From a checkpoint of a small mixture-of-experts model trained on Wikipedia.
Experts: 40 experts in each of 8 layers, 128 SwiGLU neurons an expert, 2 picks a token, a sigmoid router, a shared expert of 128 neurons.
Training: 505M tokens, 7702 steps.
Below are experts of layer 2 (counted from 0) of a mixture-of-experts language model. Rows are named router (the router's row for the expert), gate (a neuron's input weights, with its number), up (a neuron's input weights, with its number), down (a neuron's output weights, with its number) and show model dimensions 64-95. Each number is 200 + 20 x the weight over its row's rms, rounded and kept within 0 to 999.
Before each expert's rows: "comes after" lists some tokens at least twice as common just before its tokens as in all text; "raises" lists some tokens whose logits its average output raises strongly, later layers aside. This comes from a sample of Wikipedia text that the model never trained on. Tokens count by the router's weight.

# expert 38
comes after: " K", " W", " k", "k", " F", " w"
raises: "ed", "es", "er", "et", "en"
router,224,217,158,170,202,186,197,194,215,227,185,208,218,226,206,236,193,161,204,163,196,188,212,217,218,218,211,181,186,176,228,181
gate0,189,176,177,201,209,232,199,198,207,225,200,229,216,170,191,220,193,164,218,172,168,186,226,201,222,184,225,202,197,159,209,189
up0,215,204,186,187,189,192,209,205,215,152,201,241,190,213,205,222,198,185,170,186,218,215,209,210,186,194,227,221,159,200,191,207
down0,213,194,227,203,200,189,178,179,191,197,175,175,142,155,190,199,188,174,197,253,200,196,183,190,187,215,185,212,195,206,188,207
gate1,216,203,186,236,178,226,202,200,217,209,183,159,218,150,187,231,182,207,188,181,224,221,218,162,200,182,210,224,187,160,198,175
up1,212,204,237,195,226,196,207,240,224,176,211,192,220,186,215,222,193,205,175,222,188,204,207,190,204,205,213,197,231,175,199,197
down1,187,197,185,202,183,207,206,200,218,183,205,216,220,171,213,207,218,189,182,200,214,236,178,167,218,245,244,182,197,191,204,213
gate2,199,220,196,178,194,174,206,224,241,171,190,196,233,196,186,219,212,215,194,174,200,193,206,223,209,194,220,218,201,164,169,201
up2,192,203,193,208,188,239,211,161,183,219,185,188,197,174,165,201,206,212,214,157,210,213,211,200,195,164,212,147,183,221,219,140
down2,198,225,190,203,184,180,218,204,175,183,212,224,217,176,172,164,203,184,174,232,218,222,232,206,204,210,177,234,203,218,188,216
gate3,224,159,235,198,197,205,202,195,199,237,216,198,200,238,207,211,177,172,181,154,204,184,189,188,190,201,215,199,195,236,199,251
up3,215,176,184,230,163,208,170,204,243,215,232,184,198,181,220,179,224,180,233,234,193,207,198,231,217,169,196,156,172,226,170,222
down3,190,203,190,186,203,198,229,178,195,177,234,177,204,159,208,178,209,229,197,198,184,196,217,183,228,197,188,238,167,182,198,210
gate4,197,193,192,208,183,203,181,202,206,222,209,187,192,176,187,161,157,195,196,182,219,225,224,206,220,230,199,184,221,201,214,164
up4,130,196,214,196,193,198,192,205,196,186,214,207,186,221,220,202,191,175,216,186,223,226,203,203,246,215,221,224,227,224,217,200
down4,183,196,216,189,215,228,198,183,252,201,227,221,210,221,187,183,201,223,216,194,182,212,195,198,218,161,209,240,203,204,169,210
gate5,200,165,208,199,214,194,212,228,168,210,194,227,211,173,158,221,171,202,204,182,164,211,191,211,218,241,193,164,197,199,198,183
up5,199,221,168,173,189,173,180,190,175,211,227,170,175,198,239,173,192,195,187,195,180,234,159,176,203,193,238,213,220,206,188,217
down5,187,190,199,184,224,229,175,202,199,193,206,176,211,209,211,206,169,225,172,213,201,212,196,209,186,188,215,207,204,193,213,187
gate6,213,209,207,169,195,227,199,161,201,185,211,186,184,200,225,180,200,155,173,191,181,210,173,222,215,160,214,183,187,183,225,191
up6,173,188,197,208,223,219,180,163,217,182,219,188,187,218,195,155,205,155,196,163,185,214,189,200,227,198,175,229,160,182,225,226
down6,194,218,208,212,174,146,204,225,191,203,178,212,209,202,207,198,198,208,209,196,233,231,157,207,202,220,182,212,201,200,216,214
gate7,170,197,214,192,200,175,211,199,168,230,178,188,181,199,209,199,218,190,225,231,150,204,196,195,201,221,172,237,196,216,206,173
up7,187,194,217,184,208,196,196,205,148,182,191,237,169,188,190,183,194,186,188,173,183,209,201,196,211,179,212,212,214,194,171,196
down7,189,212,173,200,211,184,194,207,203,218,219,187,202,173,201,186,197,200,241,216,172,163,202,184,186,172,188,211,227,196,205,194
gate8,231,211,187,157,187,204,178,214,230,179,189,242,231,203,213,222,223,212,230,180,195,210,208,192,201,189,188,165,225,207,173,169
up8,204,165,222,197,211,197,185,210,177,221,180,189,222,210,206,181,207,181,192,196,186,182,194,200,229,226,228,211,210,156,205,185
down8,208,231,203,177,186,206,157,210,213,200,205,192,230,184,202,229,185,189,176,214,156,201,164,208,200,218,257,232,195,187,229,186
gate9,212,191,152,165,228,182,164,209,197,230,188,234,218,198,206,212,239,189,202,195,166,187,232,223,206,212,219,206,226,244,192,204
up9,207,214,174,168,193,187,175,195,244,222,229,218,187,182,177,198,192,208,200,192,197,187,215,196,203,239,211,174,210,217,239,181
down9,208,194,206,210,151,210,211,204,240,194,175,192,192,188,186,187,211,182,198,205,187,198,253,176,172,191,219,186,201,183,201,194
gate10,188,206,175,195,213,225,224,246,209,222,192,195,193,200,221,181,186,175,211,196,205,222,171,239,215,173,225,224,182,166,175,185
up10,199,193,221,243,212,229,181,194,227,160,174,185,179,236,166,239,203,230,211,202,215,188,197,157,218,188,204,174,179,198,214,217
down10,214,210,203,200,188,222,239,221,201,192,204,202,213,186,169,163,223,194,234,227,215,211,206,163,205,160,173,230,195,235,179,253
gate11,216,247,205,205,215,213,194,226,207,221,202,224,173,176,188,179,197,168,198,185,164,200,206,216,171,209,182,181,196,196,220,190
up11,209,218,199,174,220,190,197,188,199,206,206,218,215,210,189,216,194,187,166,192,225,214,198,208,188,194,202,197,177,228,194,228
down11,219,192,254,172,178,194,220,190,190,194,192,177,193,185,195,181,185,175,220,193,200,218,199,197,197,212,187,174,198,218,191,179
gate12,217,178,212,207,226,215,179,204,202,199,198,197,211,177,210,224,228,178,186,203,212,200,150,220,208,182,205,160,201,175,217,224
up12,195,211,237,214,214,190,251,202,241,188,223,188,183,160,175,188,213,198,201,205,221,212,194,202,166,190,165,234,186,179,204,198
down12,192,181,201,225,197,201,199,210,220,197,208,202,218,205,170,204,154,174,202,204,184,183,234,177,213,169,200,206,192,210,253,222
gate13,216,186,216,164,212,201,197,213,166,171,180,161,174,192,223,184,197,216,193,202,205,180,198,203,237,169,228,192,186,199,215,204
up13,213,180,193,169,184,212,218,181,208,198,233,218,185,181,166,195,195,209,234,175,202,185,218,233,176,207,207,181,201,209,231,211
down13,196,167,200,202,178,192,225,195,192,172,200,172,227,177,173,193,192,190,207,239,235,157,164,209,176,262,202,187,200,185,209,184
gate14,220,223,195,197,214,201,194,197,237,241,192,194,185,207,236,218,221,229,238,183,201,212,226,204,209,173,176,214,200,183,171,186
up14,187,201,207,222,186,191,217,145,218,199,169,236,237,212,203,184,201,229,196,214,221,195,194,228,218,196,219,215,236,242,177,182
down14,208,211,200,213,209,205,223,186,224,222,190,198,236,210,203,198,170,212,162,200,177,201,207,195,181,213,196,181,211,199,183,179
gate15,205,221,198,195,209,179,194,207,201,228,160,216,241,188,188,192,164,187,218,167,244,184,194,218,199,179,209,214,189,196,210,197
up15,221,225,216,199,222,186,185,171,161,215,213,223,201,191,189,184,199,185,180,188,186,189,163,210,183,219,176,189,202,208,205,227
down15,209,175,192,198,206,195,191,203,206,197,191,170,196,196,196,212,195,155,184,221,201,181,176,231,162,230,210,168,195,208,165,206
gate16,179,195,173,174,196,205,175,178,200,195,223,206,184,193,211,199,229,175,227,199,215,209,217,196,227,225,200,195,191,180,193,189
up16,214,160,187,242,203,166,220,205,210,217,190,207,210,209,175,204,187,247,212,221,210,215,197,173,172,186,219,211,185,244,211,197
down16,216,191,241,232,178,163,186,230,206,176,207,202,228,180,206,200,202,216,173,193,191,206,208,229,192,189,229,207,205,221,194,173
gate17,197,212,218,194,199,207,198,166,186,227,199,209,227,183,212,215,207,161,188,195,203,178,190,190,212,193,235,185,238,175,213,207
up17,187,204,190,222,196,194,220,193,207,186,171,208,211,203,247,175,193,207,161,213,198,200,226,205,203,206,229,176,184,194,211,210
down17,193,211,216,226,166,194,188,217,197,199,209,137,235,227,213,218,222,187,170,184,191,200,175,176,196,204,169,167,200,186,198,229
gate18,198,189,161,184,194,207,209,172,168,200,223,210,201,181,205,190,184,178,158,171,167,219,236,219,206,206,158,210,223,169,189,172
up18,217,232,181,205,187,163,185,184,203,201,207,203,196,178,215,197,196,216,210,199,216,221,183,228,175,208,149,227,191,201,172,193
down18,228,238,195,198,180,223,183,190,178,204,227,186,208,208,194,219,211,244,193,218,221,156,187,184,168,190,234,183,174,158,189,176
gate19,205,236,206,175,189,186,241,205,180,152,191,204,216,194,162,233,233,209,207,187,224,164,209,186,213,169,215,214,221,181,224,190
up19,211,190,217,171,203,205,173,199,179,193,184,218,224,218,208,198,201,187,239,173,208,198,165,218,186,179,155,216,173,200,176,171
down19,211,202,207,184,230,161,222,204,244,184,182,190,202,171,202,177,171,241,149,181,196,209,175,192,202,221,196,238,196,209,215,177
gate20,188,212,184,195,207,194,208,199,203,181,173,189,192,208,207,238,198,190,194,153,179,202,179,209,236,191,223,198,154,216,193,181
up20,242,202,206,239,218,204,185,229,235,169,214,228,166,207,224,243,191,201,215,216,182,190,194,240,202,163,217,208,178,222,208,214
down20,191,163,172,216,189,229,191,219,207,197,184,180,177,193,189,206,242,232,171,214,200,171,224,209,194,197,227,199,186,167,178,183
gate21,235,189,209,168,220,213,205,215,226,195,180,245,197,202,195,188,179,210,194,205,227,199,198,199,204,213,199,174,179,182,199,212
up21,168,206,199,229,210,175,199,194,181,185,176,180,207,183,200,188,168,214,174,202,186,214,220,201,190,232,180,206,207,188,202,215
down21,184,183,217,242,198,203,209,201,189,193,189,187,207,212,197,223,169,194,201,181,191,220,202,222,196,239,218,187,184,241,195,193

# expert 33
comes after: " |\n", ".\n\n", "s", "|---|---|---|---", "a", ")"
raises: "|", "S", "L", "B", "T", "M"
router,209,198,186,155,198,203,206,215,213,190,188,161,168,188,200,213,207,192,203,179,194,196,218,239,214,197,193,208,198,194,220,159
gate0,228,211,192,207,186,238,208,228,176,205,193,206,181,187,196,237,213,192,187,211,196,201,187,206,222,163,175,224,240,239,195,161
up0,188,203,206,188,212,208,197,202,209,191,184,204,178,173,177,174,177,217,191,198,231,231,225,215,207,232,255,175,170,164,191,210
down0,234,202,212,161,196,207,189,210,205,192,178,193,203,214,196,205,230,196,216,176,217,197,193,209,192,173,214,226,203,156,194,211
gate1,196,158,206,185,216,183,183,171,204,190,221,200,234,188,181,173,174,211,201,183,205,174,216,196,207,206,186,249,213,207,174,180
up1,200,222,248,185,163,215,224,228,203,186,204,224,200,210,195,226,220,217,202,200,202,192,153,207,168,203,222,186,211,210,187,200
down1,195,224,219,182,240,240,191,224,177,185,192,193,185,204,206,196,188,191,237,199,207,197,177,174,204,192,202,162,191,218,218,167
gate2,201,187,205,202,224,219,193,184,163,170,177,211,179,201,182,197,188,216,193,219,193,179,209,199,238,233,238,178,219,212,199,196
up2,221,181,184,194,209,207,185,224,186,163,213,214,190,188,219,216,207,182,203,188,184,170,208,175,213,241,203,180,231,230,213,208
down2,192,190,195,207,216,196,189,215,214,213,227,176,194,211,215,182,230,204,192,211,170,205,212,180,201,173,209,204,208,199,201,209
gate3,185,196,225,217,211,162,229,215,194,187,213,226,175,207,189,201,205,196,172,203,203,182,202,188,178,152,178,201,223,207,196,182
up3,168,186,211,179,189,181,212,230,215,202,178,196,199,187,203,196,198,219,203,188,170,201,182,253,212,184,214,155,204,178,153,197
down3,199,175,191,215,187,192,188,209,238,167,221,176,213,234,179,206,159,190,227,175,186,178,203,200,194,180,218,199,211,185,170,209
gate4,228,202,193,242,197,196,203,196,221,189,232,172,214,180,226,200,211,194,188,184,236,196,218,211,204,216,194,233,172,203,188,215
up4,193,158,182,222,198,217,206,220,166,194,179,182,231,225,203,186,221,195,188,196,215,215,183,199,207,211,206,202,183,232,176,204
down4,166,183,204,196,179,208,178,166,202,205,218,192,209,198,187,198,210,184,213,190,197,201,209,198,190,192,221,214,204,193,221,216
gate5,223,225,177,169,217,175,185,216,200,202,190,195,191,192,248,227,183,168,160,211,208,214,196,213,207,197,201,186,206,208,206,218
up5,189,184,192,189,239,225,202,225,205,230,231,183,219,235,172,224,237,221,201,160,177,186,165,238,184,198,179,197,230,224,225,220
down5,202,175,176,198,193,191,186,208,212,200,220,197,210,202,185,184,191,206,183,181,201,205,216,205,218,174,193,197,199,203,174,210
gate6,218,183,179,192,147,175,183,232,182,192,195,185,198,172,211,184,209,193,219,162,211,222,177,198,214,196,205,205,215,215,204,215
up6,189,224,231,230,202,245,232,215,207,147,181,244,195,200,189,220,198,204,192,205,187,201,223,187,216,188,204,193,177,197,170,178
down6,190,205,219,160,189,216,205,262,178,226,220,188,205,208,193,228,211,182,234,193,218,234,211,174,226,225,209,174,211,167,220,221
gate7,219,225,193,226,195,214,184,214,193,157,186,163,195,196,231,201,192,177,183,219,184,196,232,218,179,146,166,215,232,170,178,215
up7,197,202,196,192,211,233,205,206,211,180,196,190,176,236,224,207,194,193,207,198,217,207,203,231,185,163,225,222,219,196,215,186
down7,217,205,163,235,175,220,238,203,208,179,213,195,200,219,186,246,198,199,232,222,231,184,175,229,162,177,198,231,212,199,206,201
gate8,227,199,217,196,234,206,201,196,206,213,166,169,201,230,166,175,203,202,201,219,205,216,197,228,230,200,212,204,202,231,177,210
up8,176,241,208,196,186,172,193,190,252,182,201,154,168,203,171,215,209,213,209,199,252,159,159,159,215,182,194,199,207,187,205,212
down8,168,212,203,156,207,177,207,179,197,198,216,224,200,187,181,191,223,179,181,204,223,195,158,182,215,190,217,224,158,210,165,165
gate9,214,242,182,196,225,222,207,225,204,171,182,199,174,179,217,216,225,181,204,193,203,167,182,181,222,186,204,189,175,198,215,206
up9,212,206,199,188,192,239,205,193,199,164,186,166,204,193,191,184,212,194,242,179,209,159,192,180,219,187,195,158,143,204,188,211
down9,200,177,216,214,193,168,187,183,201,198,227,203,224,173,203,221,193,198,166,212,184,201,195,215,229,198,202,177,162,185,215,186
gate10,193,231,193,182,214,238,188,222,189,158,210,206,199,166,198,186,207,185,184,229,210,203,268,200,199,207,217,190,203,180,195,210
up10,205,219,213,201,221,183,229,197,210,184,206,187,199,224,198,185,240,214,238,184,183,211,211,188,218,230,228,197,218,199,175,232
down10,209,188,168,221,181,214,207,228,183,221,187,213,209,176,185,196,221,218,217,182,188,226,222,164,194,178,216,198,220,174,224,252
gate11,228,181,187,211,213,197,186,218,202,190,187,186,205,196,225,161,224,194,216,223,203,176,183,202,229,203,181,213,195,167,215,197
up11,181,201,191,206,173,182,183,228,195,171,208,205,202,226,196,184,210,197,205,197,191,173,232,194,207,199,234,191,208,224,216,226
down11,185,210,205,158,174,232,200,198,205,208,214,189,243,181,212,226,192,195,220,233,171,145,208,206,186,179,217,224,238,203,214,242
gate12,216,182,192,179,234,218,200,165,196,188,187,180,190,206,197,191,191,207,217,258,220,227,188,166,208,190,171,195,183,187,197,178
up12,234,214,228,169,202,202,207,207,180,236,189,178,179,186,196,151,216,186,158,226,218,161,166,197,225,217,192,180,181,177,188,189
down12,221,191,160,220,232,214,233,189,196,213,220,202,206,174,200,194,200,249,169,182,188,159,182,188,209,217,174,212,183,187,198,239
gate13,214,179,186,190,218,182,207,199,175,189,192,215,192,202,214,223,226,180,189,214,211,234,225,182,170,200,160,208,208,220,212,217
up13,213,146,214,201,198,184,200,218,198,137,186,192,176,191,183,210,178,213,232,184,189,242,195,181,203,204,170,224,193,180,189,207
down13,216,267,208,199,177,202,220,212,200,212,201,134,233,221,210,180,192,204,170,193,215,175,175,176,165,204,248,224,174,225,183,177
gate14,237,217,175,164,208,173,205,240,188,213,186,213,199,177,232,194,182,153,188,182,212,229,198,172,196,178,166,208,213,196,239,195
up14,177,176,194,217,222,168,212,203,209,193,229,233,177,218,206,204,193,218,227,187,169,208,193,222,226,189,203,173,189,205,232,186
down14,226,191,217,209,234,176,180,208,209,209,203,189,199,183,227,178,197,157,189,171,188,205,177,213,175,190,181,198,208,186,230,199
gate15,208,222,204,165,251,234,192,240,185,192,191,198,209,209,213,205,208,212,172,155,212,191,180,210,177,204,201,189,213,218,240,161
up15,225,158,216,243,160,179,189,186,194,185,214,187,227,200,193,195,212,189,199,208,213,252,213,212,207,214,171,224,189,200,169,238
down15,208,203,172,221,254,206,186,229,180,210,184,174,188,212,222,193,226,215,174,228,194,186,160,227,188,195,202,181,199,203,204,207
gate16,194,166,186,207,208,196,220,206,227,201,186,209,213,191,223,210,176,190,204,183,236,174,200,198,186,192,186,169,186,209,178,174
up16,172,221,190,190,203,191,173,194,182,176,180,178,203,203,206,180,196,203,190,207,175,182,196,222,197,233,201,196,190,185,236,200
down16,213,202,207,197,228,216,205,204,224,181,166,216,199,205,190,219,222,211,221,204,207,190,198,208,192,209,220,199,205,184,177,164
gate17,232,201,204,194,165,186,266,196,209,211,206,164,148,188,229,200,182,176,223,188,207,199,168,192,173,184,233,209,223,196,193,181
up17,185,209,186,217,194,214,227,201,182,199,175,199,170,187,204,219,235,208,196,194,214,203,226,189,171,195,210,170,204,235,170,209
down17,224,201,224,200,200,217,214,237,229,145,221,187,205,182,208,215,177,185,177,179,187,189,215,227,184,202,208,224,221,202,219,208
gate18,241,198,189,178,227,202,194,204,172,194,236,183,181,164,169,209,211,205,201,196,151,191,226,203,185,220,182,192,170,180,187,221
up18,178,186,178,197,202,173,243,237,237,198,174,217,201,218,194,152,214,180,208,217,207,204,199,168,167,201,188,239,234,197,214,190
down18,200,217,163,197,195,215,207,212,198,188,192,212,208,170,208,210,163,225,188,208,218,200,185,200,173,214,220,249,192,217,205,202
gate19,183,168,225,187,214,203,194,222,215,201,227,207,197,227,203,200,188,178,190,212,212,190,192,211,165,230,177,223,190,216,219,196
up19,204,207,170,193,227,197,216,190,215,194,220,233,175,197,219,214,177,228,186,226,194,220,198,195,248,212,206,191,183,229,200,197
down19,219,180,208,250,174,188,199,178,196,162,198,194,203,224,195,200,228,187,199,187,219,249,231,224,206,201,178,213,180,202,175,196
gate20,194,166,196,183,202,180,202,197,178,192,198,214,208,200,185,203,192,183,172,179,216,195,168,234,208,180,233,203,187,214,202,199
up20,222,190,198,207,216,230,219,225,223,187,201,173,204,228,203,170,207,174,173,213,171,214,226,191,195,198,153,227,203,175,193,194
down20,215,171,195,193,215,230,201,213,184,203,172,193,209,160,204,216,181,169,219,177,164,244,233,235,247,172,194,232,214,229,170,209
gate21,217,207,187,188,223,176,186,217,191,216,188,178,205,182,191,210,209,176,199,168,196,194,198,163,202,201,203,175,215,200,197,177
up21,198,197,211,208,166,229,225,181,212,192,213,225,178,229,229,188,197,207,190,221,207,220,214,237,216,184,196,234,219,169,182,221
down21,234,194,194,178,214,214,186,193,160,241,212,195,226,195,180,232,208,213,215,227,191,204,200,192,208,232,172,201,184,227,183,204

# expert 18
comes after: " V", "v", " v", "av", "V", "ov"
raises: "o", "an", "es", "l"
router,213,215,187,170,206,199,196,211,207,212,182,201,186,200,213,209,163,181,195,184,186,191,220,213,220,192,197,172,209,198,180,156
gate0,193,216,187,214,232,194,215,217,225,262,197,184,174,172,220,235,200,197,210,174,171,173,205,209,198,192,226,207,211,235,178,181
up0,201,214,175,172,195,219,209,196,199,245,152,206,203,182,214,187,222,188,190,177,168,214,225,218,230,213,202,197,200,221,210,201
down0,190,201,192,186,221,167,217,205,195,188,202,168,198,198,184,173,219,188,232,194,187,161,208,208,202,182,238,166,206,185,194,215
gate1,190,220,210,188,227,252,195,169,198,215,177,219,176,178,208,215,203,207,205,159,194,135,203,219,229,186,200,182,188,200,183,169
up1,196,220,184,199,184,168,188,218,180,208,212,208,182,217,218,188,168,179,186,210,196,177,196,222,202,164,214,217,221,186,185,188
down1,178,207,173,197,186,210,166,189,194,197,231,230,207,212,208,210,154,198,182,173,219,208,204,232,197,182,185,178,186,187,188,202
gate2,205,217,219,195,199,208,202,217,204,204,227,171,175,173,194,202,204,206,225,226,231,190,208,157,260,177,208,216,204,229,187,176
up2,201,203,225,208,175,178,252,152,218,221,186,211,163,181,226,194,187,199,177,194,208,192,214,183,209,218,223,194,223,227,226,189
down2,171,182,219,183,191,187,193,209,172,197,214,207,185,167,208,193,182,191,227,213,194,199,189,172,210,178,201,215,173,231,198,209
gate3,185,227,187,179,183,227,221,222,182,197,228,215,198,190,198,177,191,210,173,187,197,219,167,217,219,210,192,203,212,202,192,203
up3,216,214,187,178,150,193,209,219,193,211,205,196,178,205,216,218,216,221,228,190,192,139,192,199,214,178,223,179,177,215,187,217
down3,224,193,192,190,228,208,205,205,197,209,233,189,212,204,187,198,243,220,154,175,179,204,182,221,171,182,230,197,185,192,202,201
gate4,211,238,206,192,221,219,178,210,199,225,190,193,163,199,209,199,188,205,198,223,181,155,180,196,198,211,209,198,185,213,168,205
up4,203,222,229,226,185,214,234,192,178,211,185,199,238,172,192,235,204,202,219,217,215,206,231,180,198,148,192,215,208,215,207,189
down4,151,175,160,208,220,175,175,195,175,223,229,175,179,203,206,215,159,168,191,235,195,196,150,212,200,197,190,212,211,194,213,177
gate5,232,232,201,209,200,179,221,210,220,169,182,169,189,211,205,209,208,193,202,197,187,191,232,202,193,196,217,190,199,215,162,188
up5,224,189,209,175,182,227,251,190,194,193,218,219,184,214,167,206,206,222,198,201,162,192,202,197,190,238,217,197,198,199,200,186
down5,197,166,222,170,188,206,198,229,196,219,195,230,205,229,225,193,227,249,200,194,197,218,180,171,221,205,216,171,204,201,173,182
gate6,204,218,188,169,176,197,212,184,207,206,229,225,196,217,197,186,175,176,206,194,188,182,182,200,202,202,211,176,227,229,215,174
up6,190,227,177,180,218,200,201,209,187,186,198,192,210,234,190,202,213,201,224,198,185,201,189,186,208,228,193,243,203,198,188,207
down6,191,175,188,180,183,229,237,220,216,176,199,216,180,168,234,224,228,196,204,190,203,176,200,196,215,168,180,210,205,203,158,189
gate7,192,183,185,210,201,186,206,177,202,151,162,174,213,213,196,199,160,167,146,197,213,182,208,229,183,195,217,182,215,214,173,184
up7,212,189,171,221,203,252,198,190,224,196,189,172,203,201,180,193,203,228,221,201,230,203,218,213,227,182,223,190,199,200,211,201
down7,219,195,175,162,194,240,184,185,181,221,181,194,195,224,195,185,200,219,193,190,193,222,200,196,196,185,240,204,183,180,199,193
gate8,221,165,188,191,212,198,209,204,204,208,203,192,210,192,177,203,168,237,199,214,200,166,205,225,176,201,194,230,237,218,196,187
up8,159,197,215,211,216,189,188,201,194,215,186,196,183,205,197,196,210,196,188,196,211,192,202,180,218,197,226,182,191,206,201,212
down8,192,222,199,192,182,241,181,197,215,235,203,173,215,171,210,188,193,157,183,211,205,214,239,165,181,192,204,200,222,205,180,147
gate9,232,236,220,183,186,219,210,165,179,213,219,205,200,195,207,198,201,205,213,190,200,178,189,223,171,225,216,171,206,159,225,170
up9,223,238,212,165,180,213,216,217,214,199,204,230,177,218,189,215,213,181,184,200,208,217,228,180,217,202,183,201,173,205,214,186
down9,189,196,230,193,196,212,180,195,192,145,211,171,206,207,194,199,219,213,173,188,201,237,206,169,160,190,231,192,179,238,192,176
gate10,180,164,184,197,217,233,216,211,193,218,195,199,220,175,208,202,175,178,199,235,169,148,186,194,215,167,225,223,207,205,200,210
up10,179,191,206,173,200,195,180,223,199,219,192,230,199,225,163,203,230,190,195,220,172,171,213,197,183,203,226,177,208,196,230,192
down10,212,176,177,230,186,171,201,187,225,233,190,225,189,199,178,184,177,204,206,210,189,158,229,184,201,128,202,197,206,204,238,215
gate11,176,189,226,212,231,231,225,219,216,183,210,190,217,234,198,226,207,171,220,189,187,200,200,218,192,183,190,181,187,195,192,173
up11,204,226,207,191,213,229,201,209,210,174,203,158,226,213,230,205,175,146,208,211,200,201,211,214,186,212,233,228,211,191,188,155
down11,192,208,184,228,196,207,190,218,192,208,223,209,245,204,188,181,207,204,193,228,230,182,195,189,205,203,234,200,167,195,175,200
gate12,196,211,193,167,215,209,234,219,217,223,210,216,200,177,178,206,205,184,188,195,207,207,215,219,182,204,232,187,165,190,202,174
up12,215,203,199,192,222,184,198,210,195,211,221,210,181,198,183,217,183,223,175,189,203,183,214,223,193,202,220,166,184,177,203,189
down12,217,197,193,194,226,220,167,217,197,215,203,201,233,152,169,174,223,226,207,195,182,159,194,193,188,184,187,198,195,237,221,195
gate13,201,202,179,170,229,196,219,177,175,197,185,188,195,209,171,192,203,231,188,178,220,229,215,190,204,240,255,191,198,169,200,193
up13,197,186,215,193,218,230,201,195,163,148,215,176,201,199,195,172,204,195,193,160,203,204,183,209,208,216,224,234,174,196,200,184
down13,200,169,200,172,205,221,235,173,200,232,220,197,181,193,218,196,219,199,188,180,207,201,194,203,206,167,196,182,210,200,205,196
gate14,240,231,187,161,179,217,183,228,201,213,197,193,207,224,188,180,176,207,218,172,157,191,179,225,170,199,204,193,193,199,190,223
up14,170,178,205,187,223,152,207,180,193,188,201,184,201,207,214,217,216,185,200,187,242,202,209,176,249,212,193,182,189,163,204,175
down14,228,225,197,209,204,189,193,192,189,215,172,216,205,180,211,223,151,206,170,183,215,240,212,204,199,230,181,199,183,193,198,190
gate15,203,231,205,184,215,206,192,186,218,210,185,212,191,196,212,209,212,186,181,193,182,188,220,153,215,173,208,204,209,199,190,205
up15,194,226,184,232,233,185,166,194,218,198,170,209,196,203,198,208,202,215,202,189,208,218,220,173,185,195,243,170,199,193,210,192
down15,187,186,246,213,219,209,210,197,199,206,181,189,220,212,219,240,213,217,226,191,207,215,226,206,170,216,214,193,213,188,181,162
gate16,201,201,178,197,248,233,207,207,214,195,183,216,173,217,230,210,199,231,205,200,169,189,189,204,195,202,203,197,197,206,208,201
up16,201,223,169,204,181,177,172,159,158,175,223,223,225,181,164,189,217,215,172,199,183,182,187,201,211,169,248,186,233,189,191,176
down16,210,194,199,221,207,164,174,201,221,186,200,190,216,192,194,227,208,191,213,197,189,204,216,193,234,230,216,199,154,207,203,202
gate17,187,147,230,196,181,203,213,215,189,206,189,232,208,236,214,174,175,199,192,190,168,167,205,206,230,166,212,208,190,183,218,208
up17,194,205,187,243,250,208,175,225,208,207,191,182,187,199,223,189,203,211,208,190,170,200,166,169,203,157,191,182,167,220,209,186
down17,212,200,245,192,201,227,183,232,211,190,214,219,187,180,191,182,208,176,229,180,195,170,170,169,202,214,199,165,188,232,174,162
gate18,202,173,198,187,180,181,208,208,184,185,205,218,183,195,217,227,233,170,194,193,170,198,198,230,229,200,190,192,197,238,152,153
up18,210,208,215,209,188,210,205,207,220,211,212,184,179,219,208,153,189,208,205,205,177,193,212,173,176,194,182,230,187,174,196,211
down18,206,212,199,172,152,152,186,200,201,222,216,195,236,183,222,229,205,193,218,213,179,200,227,179,192,204,194,208,190,192,196,175
gate19,180,218,213,186,191,185,240,195,224,195,166,183,204,220,195,235,191,166,173,203,193,206,211,209,175,222,179,187,243,240,224,232
up19,250,212,181,211,232,197,191,221,141,212,206,199,175,157,168,216,198,227,192,207,217,143,211,205,190,172,201,161,182,188,202,202
down19,177,211,186,200,246,211,212,180,204,227,211,192,216,212,193,193,200,168,195,210,186,183,200,211,207,239,189,188,228,202,206,221
gate20,217,229,171,207,214,186,239,221,177,225,218,212,214,182,193,237,229,231,179,208,208,197,183,207,198,165,185,181,154,238,203,156
up20,200,185,199,193,189,230,235,180,189,184,209,223,189,216,187,194,190,210,205,217,180,214,229,185,196,225,230,183,201,219,211,209
down20,238,210,205,206,185,192,236,192,184,205,223,204,185,202,204,199,211,245,184,232,199,179,232,173,206,168,183,244,190,211,220,214
gate21,195,179,172,199,205,218,198,184,225,196,204,191,201,228,238,188,187,202,219,240,185,178,225,225,226,193,195,200,193,216,214,186
up21,239,217,232,193,183,188,219,228,188,190,177,192,201,144,188,176,192,216,189,210,184,254,232,172,211,219,214,205,185,210,187,204
down21,204,220,207,170,218,204,234,213,200,193,201,206,145,179,208,218,195,226,203,204,226,211,170,204,222,229,176,201,207,185,181,161